{"d_expert": 64, "router_score": "softmax", "balance_loss": 0.00346, "balance_bias": false, "router_z_loss": 0.001, "norm": "rmsnorm", "optimizer": "muon_variant", "warmup_steps": 96, "seq_len": 1024}
Below are experts of layer 3 (counted from 0) of a mixture-of-experts language model. Rows are named router (the router's row for the expert) and show model dimensions 80-159. Each number is 500 + 50 x the weight over its row's rms, rounded and kept within 0 to 999. Numbers have three digits each.
After each expert's rows: a language model's description of what the expert responds to; "gets" lists some tokens that make up at least twice as much of what it gets as of all text. This comes from a sample of Wikipedia text that the model never trained on. Tokens count by the router's weight.

# expert 42
router:555480629434433575434550455514475500577433529498475461518492506510533491614483442498570502415501424440492469588582546551534543519539538462519464556564508481548484531399481552460570531439546510523459480580545495452480574502497528400470529578
It responds to: Table cell separators. Pipe separators between cells in results and filmography tables, plus semicolons, colons, dashes and parentheses in lists.
gets: " |", "|", ";", ":", " (", " –"

# expert 0
router:509458536490460503521471426515436405572454479506446471474533534476524483505549430445568609476439476520486493550589547546484546504428558502473438546460539475639494490457562476476658501462568437495508491492539465494554554550610516490450476464
It responds to: Word-final suffix pieces. Closing pieces of English words and names, often endings like -er, -ey, -on, -ry, as in Journ-ey, Wort-h, sail-or.
gets: "er", "y", "on", "r", "ey", "or"

# expert 52
router:521409561476433460458442501517511417573429545543461428497531451494503489539520451511622494426554463407521493532563506601523517536526557401406499546592524447511492509475557596507510515510482403532496457509566466524476538530542489451491497497
It responds to: Closing quotes and brackets. Closing quotation marks, parentheses and brackets ending quotes or citations, plus country codes like USA, ITA, JPN in tables.
gets: "\"", ")", "]", "}", "'", "A"

# expert 35
router:518478542422455628515430429487527464541483565467433491502554540441544589585597482516553479466464505453473445578583539534507496576516532521415499545514593509505534511492559536504576505470561408479480424575567525577466529499537482359448575557
It responds to: Line-start list markers. First token of a new line or paragraph, mostly list dashes in infoboxes, table pipes and headers, plus words like Personal, After, In.
gets: "-", "\n\n", "|", "=", ":", "Personal"

# expert 57
router:479436560455323533444435465517453492512459534462391438470502537445522481504567489448541525440508379500447525489527531517554558595501526463418458553526549423549474485433500493571539524474489464521380508595553548545468490535577513423468570484
It responds to: Hyphens and prefixes. Hyphens in compounds, apostrophes, and negative prefixes, such as cost-effective, record-breaking, People's, un-, dis-, mis-.
gets: "-", "'", "/", "–", "(", " un"

# expert 17
router:558490646499488614502458479609452560584460548469442432521502521424521549521589508501566587482586411518475522502507588496464529544514490507494405527513587447493533437471514553562468611500517440505500439537599521486467582554479537440500549526
It responds to: Prepositions after verbs. Prepositions following a verb or noun in biographies and sports careers, such as of, in, by, for, with, as in "plays for", "instrumental in".
gets: " of", " in", " by", " for", " with", " at"

# expert 39
router:530471614426467574432396491535516492532488524524443477482534516504577545546561438515549567452520468450508478544544524502575503548524541463432476558614499473569471550425544508571544496351507470540432465562619492610485526508522410452528574578
It responds to: Line breaks. Newlines and blank lines ending list items, table rows, or headings, plus the first token of the next line.
gets: "\n", "\n\n", "-", "\n ", "\n   ", "$"

# expert 4
router:557513569479471506535469457631471477607470514570463534546566519510489481482532420440483570487483480418495505535538495485508480509520499457438358501473548413585493470439564545456535493517506463504521475495574557543447480493636513436449486449
It responds to: Word-final fragments. Last piece of a split word, often a name or adjective ending before punctuation, such as Maltes-e, Montrea-l, aparthe-id, minima-l.
gets: "e", "n", "d", "l", "y", "o"

# expert 31
router:448449576453496580412469413517415470528527561451399481467541506421544494527512485524517502432560468467437473557555600572519477531542507461522495549556569501505457473521574601485503559421609423481405512518508497527484504481499492456551534502
It responds to: Of in official names. The word of inside formal country and party names (Republic of, Democratic Party of); also name starts and entries in sports tables.
gets: " of", " New", " —", " in", " 2", " 4"

# expert 1
router:571447518476460580494417428517484458581416563541454458476510364515525581542553578421481499441459431497450404513531524527508433521611632400487480507539470416577526571490491513544457537515565527569449431437538491578438546510613419449511533603
It responds to: Name-internal word pieces. Middle and final pieces inside proper names and rarer words, e.g. Ge-s-ner, Ni-mo-y, Buck-s, F-ut-ure, plural s.
gets: "s", "ing", "rs", "ed", "is", "es"

# expert 49
router:603494537487492579521456486503461471558463473492525499448577473521496437577537376423515615494462531514471530509557533465488486511518514512466434568579540468576446485433553485427511563455464476526495481491568506523501503584621508482470577479
It responds to: Noun-forming suffixes. Word-final suffixes building nouns and adjectives (-ion, -ness, -us in hiatus, -ence), plus event nouns like death, attack, murder.
gets: "ing", "on", "al", "ion", "us", "ation"

# expert 13
router:501468528456451528450408451528440424499480573448416477478567534482541543506480534410509550452505508476514499592481541526477468541515502452390466540589532463592604548446528527546537536421490482517442512494519517518447550478593479478519495476
It responds to: Auxiliary verbs and copulas. Forms of be and have plus who and would after a subject, e.g. was, were, has had, there were; also decimal points.
gets: " is", " was", ".", " had", " are", " were"

# expert 50
router:555528534518509517425436423467438497513512513576466489397526472449572522491566470460489558486492476454470474467586506535560543581543509461472418523539563489618464461550454460636494574482471426523416511587543489505522498580489419426416602487
It responds to: Vowel-i word pieces. Internal pieces like vi, ici, iti in long words, such as capti-vi-ty, Spe-ci-fic, plus such and due.
gets: " such", "vi", "ti", "ini", "iti", "ici"

# expert 43
router:590463650475448548509386468596411538564472526539458471434561529507567503573518451427523613461462423508491464573526503542554506521496545460392397522550503452536498466444527530470540582477526530575488515513597525496452577545595504456414532540
It responds to: Verbs and their endings. Verb stems and inflection endings in narrative prose (confess-es, prov-ed, calc-ulated), plus used, announced, and object pronouns him, them.
gets: "s", "ing", "ed", "d", "es", "ated"

# expert 54
router:549437583410458474409415436514537438534490610497482430472496470464558506535486507533557466430536533432504479536541592510523493569520571443422512573516577468539479499434481536532558501507484486573444469528540496512480530498539464475494541466
It responds to: Table headers and codes. Pipes opening table header rows (Party, Rank) plus capitalized country, position and network abbreviations like USA, MF, JPN, ESPN.
gets: "|", "M", "H", "G", "P", "K"

# expert 28
router:487476546405461549458413385575452508554434558480395469487553553523568536531514471469548537542480463452501496603528527569594524527514537415384492519518487481526541488398601554586486609434560536522511470524536504473488552536598511502446532483
It responds to: Adverbs and auxiliaries. Adverb endings -ly and function words like not, be, was, he, it, also, only, after auxiliaries, as in strictly, necessarily.
gets: "ly", " not", " be", " is", " also", " he"

# expert 59
router:565482602456431567446419484580380488622475589493502475415515560517567514553524534481549605487471484500505475663526489564600477578522517444426487563575539470540517500442531550492509577432580511520488479506603499538457559533532528513487573482
It responds to: Object pronouns and reporting verbs. Pronoun objects and verbs in reviews and narration, such as it, him, them, itself, called, named, said, as in "calling it breathtaking".
gets: " it", " him", "ly", " them", " said", " that"

# expert 34
router:477481630411471498526404456480477507512544492461467455409538472502575495541566478412498533440450454506494466604546558535533509563519530438411506513506558460635492525397459472471526552455541490512439553537570514547527464472584488474509480484
It responds to: Plural nouns. Plural -s endings and common plural or general nouns like years, people, games, members, as in couples, laps, standings.
gets: "s", " people", " years", "es", " games", " members"

# expert 53
router:545430584443485540516379462489540427531415536502389439504470478447568503600451494450503508499434434566488405524524493535545528534560507514443530527530434482556533499452461492457590521468527517517477463551510440531500520448539489396481529497
It responds to: Locations and geography. Place-description words and coordinate symbols, such as °, located, north, area, city, building, station, plus "Route" and "Location" headings.
gets: "°", " the", " is", "s", " of", " located"

# expert 19
router:557494633497473587406489456567531546569526519522461489472499456532628561521541463453549516436453445495541461537522563589459525540508522373447474548590473512519518531409498604469537505477583483487437499485542540553437520501608487472491588473
It responds to: Possessives and pronoun determiners. Possessive s after an apostrophe (Pete's, Taylor's), possessive pronouns his, her, their, its, and numbers in table cells.
gets: "s", "'", " his", " 1", " 2", " their"

# expert 58
router:459495594514507451498489468554465460474486487497477506534543397512473479502627488432555607491493494468496456551529555521541532502446572486427416538518596448589517502500597551460565556448435397509451529458609534528540537584568490485475512570
It responds to: Mid-word Latinate pieces. Inner or final pieces of longer Latinate words, such as ridic-ul-ous, quant-um, redshir-t, curric-ulu-m, suffixes -ial, -ency, -ician.
gets: "l", "al", "er", "ce", "le", "m"

# expert 38
router:514494609418437583406421421514435484568453562494426511573560517427541551532544459489553597438592503457448473495578484553475531573536509423503495600489553468467432471466588515479514503457535459547455401500564510524477522477510583436465485512
It responds to: Sentence-ending periods. Periods ending sentences and abbreviations such as e.g., i.e., plus of, for, in after nouns like Board of.
gets: ".", " of", " in", " for", " from", " on"

# expert 27
router:495483492491452531456419378514492439550470496537460489483508474479523499589529428451521487453487443496393429580508564499463450525613580446426485616561472387550570558505545516534509501470613517550475418452501505640501467560506511461448536545
It responds to: Mid-word consonant pieces. Consonant-cluster pieces right after a short capitalized start of a name, such as Pe-ab-ody, Ti-pp-eligaen, Rou-tle-dge.
gets: "w", "ll", "t", "tt", "ch", "b"

# expert 14
router:551477628461466568469458497581418514543462550548507457514560481462510523508585534434548536540478466489508521593539529536574469566533552421456460602512592394556444510461504519486469579438531503556521504497576554513502612524592517459421553505
It responds to: Passive participle endings. Past participles and -ed endings after was/were/be, such as rescue-d, used, made, held, released, plus year.
gets: "ed", "d", " years", " year", " released", " used"

# expert 26
router:491451580495437570503473476524504555561496569505436480481515510484581532491543563495580485460513426550503495536563560495497465615509544521430438553578464460566475527446559498557517481416519464491455467562593475490590460470536526453501489514
It responds to: Election and place prepositions. Prepositions, articles and list dashes in election, census and office-holder text, such as election in Virginia, Re-elected in.
gets: " in", " the", ":", "-", " of", " election"

# expert 21
router:499489589412476534526531453531521516609394590475476499521549508485550493525561471447497508417517515477445410518598530546523524530528486391512401613571536448523572480498555574516591558455542485516498434548523525538432499537576554427504516517
It responds to: Name endings and joiners. Surname endings and words joining names in credits and lists, such as -berg, -sson, -ić, von, &, and.
gets: ",", " and", "r", " &", "d", "k"

# expert 5
router:545448572450442574435456411530475528532500514532422481506559484518566585549515543479505501495482415499494511547523594553482507553578467456487428553632483445570507535454596608499528565393513482494450457518530488531524553547521363470463536523
It responds to: Articles and possessives. Determiners opening a noun phrase after verbs or prepositions, mostly the, a, his, an, their, its, as in "began his career".
gets: " the", " a", " his", " The", " an", " their"

# expert 37
router:550509590503477521458485495513470474557463488463441424431513503467582565543521541456609497499468505433485517622560589579537517535545486462453484580501570445531545518406544531486542544477497411572460503536553449510472533486535525468491519518
It responds to: Table label cells. Pipes and capitalized word starts in table label cells such as event, country, or chart names, e.g. Mixed doubles |, IRMA, RW.
gets: " |", "th", "S", "D", "R", "C"

# expert 25
router:498477561432389566463478500529497508511483573491487439530537446455618507504585560498555509499527452460494466560513525559485482570531498481389473579529552435531551528404559527488512494455538458530446502495553527516474560511490505381500515581
It responds to: Infobox field colons. Colons after infobox field labels (Company type:, Family:, League:), hyphen bullets starting list lines, and common first names like John, George.
gets: ":", "-", ".", "|", " -", " John"

# expert 10
router:595497629485450552476467455528466543570468551455449427500525489425542469551549497498530561453554446460509472536501597491507577532463525483534474590543517479509483416392591527547512598512515426482489463542563534479475570541492549413483518546
It responds to: Prepositions after verbs. Prepositions right after a past participle or verb, especially by in "described by", plus with, from, including, after.
gets: " by", " with", " from", " to", " for", " |"

# expert 30
router:481505599481493551441400443480474446631483532491420413484568481480561576496572525553562505489502481421436517615564615489480509555605577484471480522508597462516499545422547544530498567493505467502491468521599460529568514528520522511488534473
It responds to: Determiners and ordinals. Determiners, ordinals and quantifiers after the or a, such as first, other, one, new, most, this, another.
gets: " first", " the", " other", " one", " most", " second"

# expert 20
router:542440498383547495514479478519456445546504515428497457393521465473580498518451486539604528454460456455455480565534534590556461548482484493518445502475559517617540532460454526433536492522567440513409524525507532487443485478512503434510487486
It responds to: Table cells and headers. Pipe separators, colons and plural header words in wiki tables and stat lists, such as Valid votes, Albums, vocals, JPL.
gets: " |", "s", ")", ":", "%", "|"

# expert 18
router:536434548475406549472469427499507505492449593541486397428506506527556525509487482512503470461481475452531489565608540611483481601545470474463484519483513492551546434483496598508538542418538487570387432516505477547445578512543407412480555497
It responds to: Coordinates and abbreviations. Degree, minute and second marks, numbers and N/S/E/W letters in coordinates, plus capital letters inside acronyms and codes like GNIS, rpm.
gets: "S", "″", "N", "E", "′", "F"

# expert 46
router:460473477371442614509474516520491469442481562478448449415479497465584484441529490498630535504452464489505473508480481595508529589543437481454467498541472461588518453516484551548549565508520415526508496490607506518490490469530555446427519531
It responds to: Infobox field labels. Field names at the start of infobox lines after a dash or pipe, such as Born, Genus, Position, Country, Coordinates, Genre.
gets: "\n", " Born", " Country", " Website", " Coordinates", " name"

# expert 44
router:559468541412454574425442513504460514492486590517427496481550447473600529469522446476535584473577448410538511551533513503519509587512552451520521587569490494547505513449546525524545515400464510513376477558571501565439515514555437489443503538
It responds to: Opening brackets and quotes. Opening parentheses, brackets and quotes after names or terms, introducing dates, pronunciations or glosses, such as Druey (/fr/.
gets: " (", "\n", " U", " A", " [", "A"

# expert 7
router:494458512502409539421449442525504502524506565501482479448519544492516507487523463503562510393528520457522509522529525523546557518459572483477456615558549428504540564425455534548502545370539516565475518478527512487524539575527461469536498587
It responds to: Table separators and dashes. Column pipes, en dashes in scores and records, and list bullets or hyphens in stat tables and lists, e.g. 99–89, 2 | 0.
gets: " |", "–", "|", ";", " 0", ":"

# expert 3
router:469485519460476538484429413583432455516443511510456486430544469465534519548528551418520479481470440445516483538570522568539532572544551466455410529551517430510587583478488558548471527407526492517449520476500527569460561476532469418500460512
It responds to: Units and numeric punctuation. Measurement units and punctuation inside numbers and data, such as km, kg, ft, %, million, decimal points, ranges, ID colons.
gets: ".", "–", ",", "/", "%", ")"

# expert 55
router:512450572401424530420476440501488432503484560519491436416527487428553488554527538552542489408481416470486472583536600541563519540552507479481445591510551461525477544430520570527505524392607486471428487509520508562506515503566402507533512544
It responds to: Numeric table cells. First number or code in a table cell after a pipe, such as goals, points, times, and positions like 3, 14, MF, DF.
gets: "\n", " 0", " 1", " 3", " 2", "  "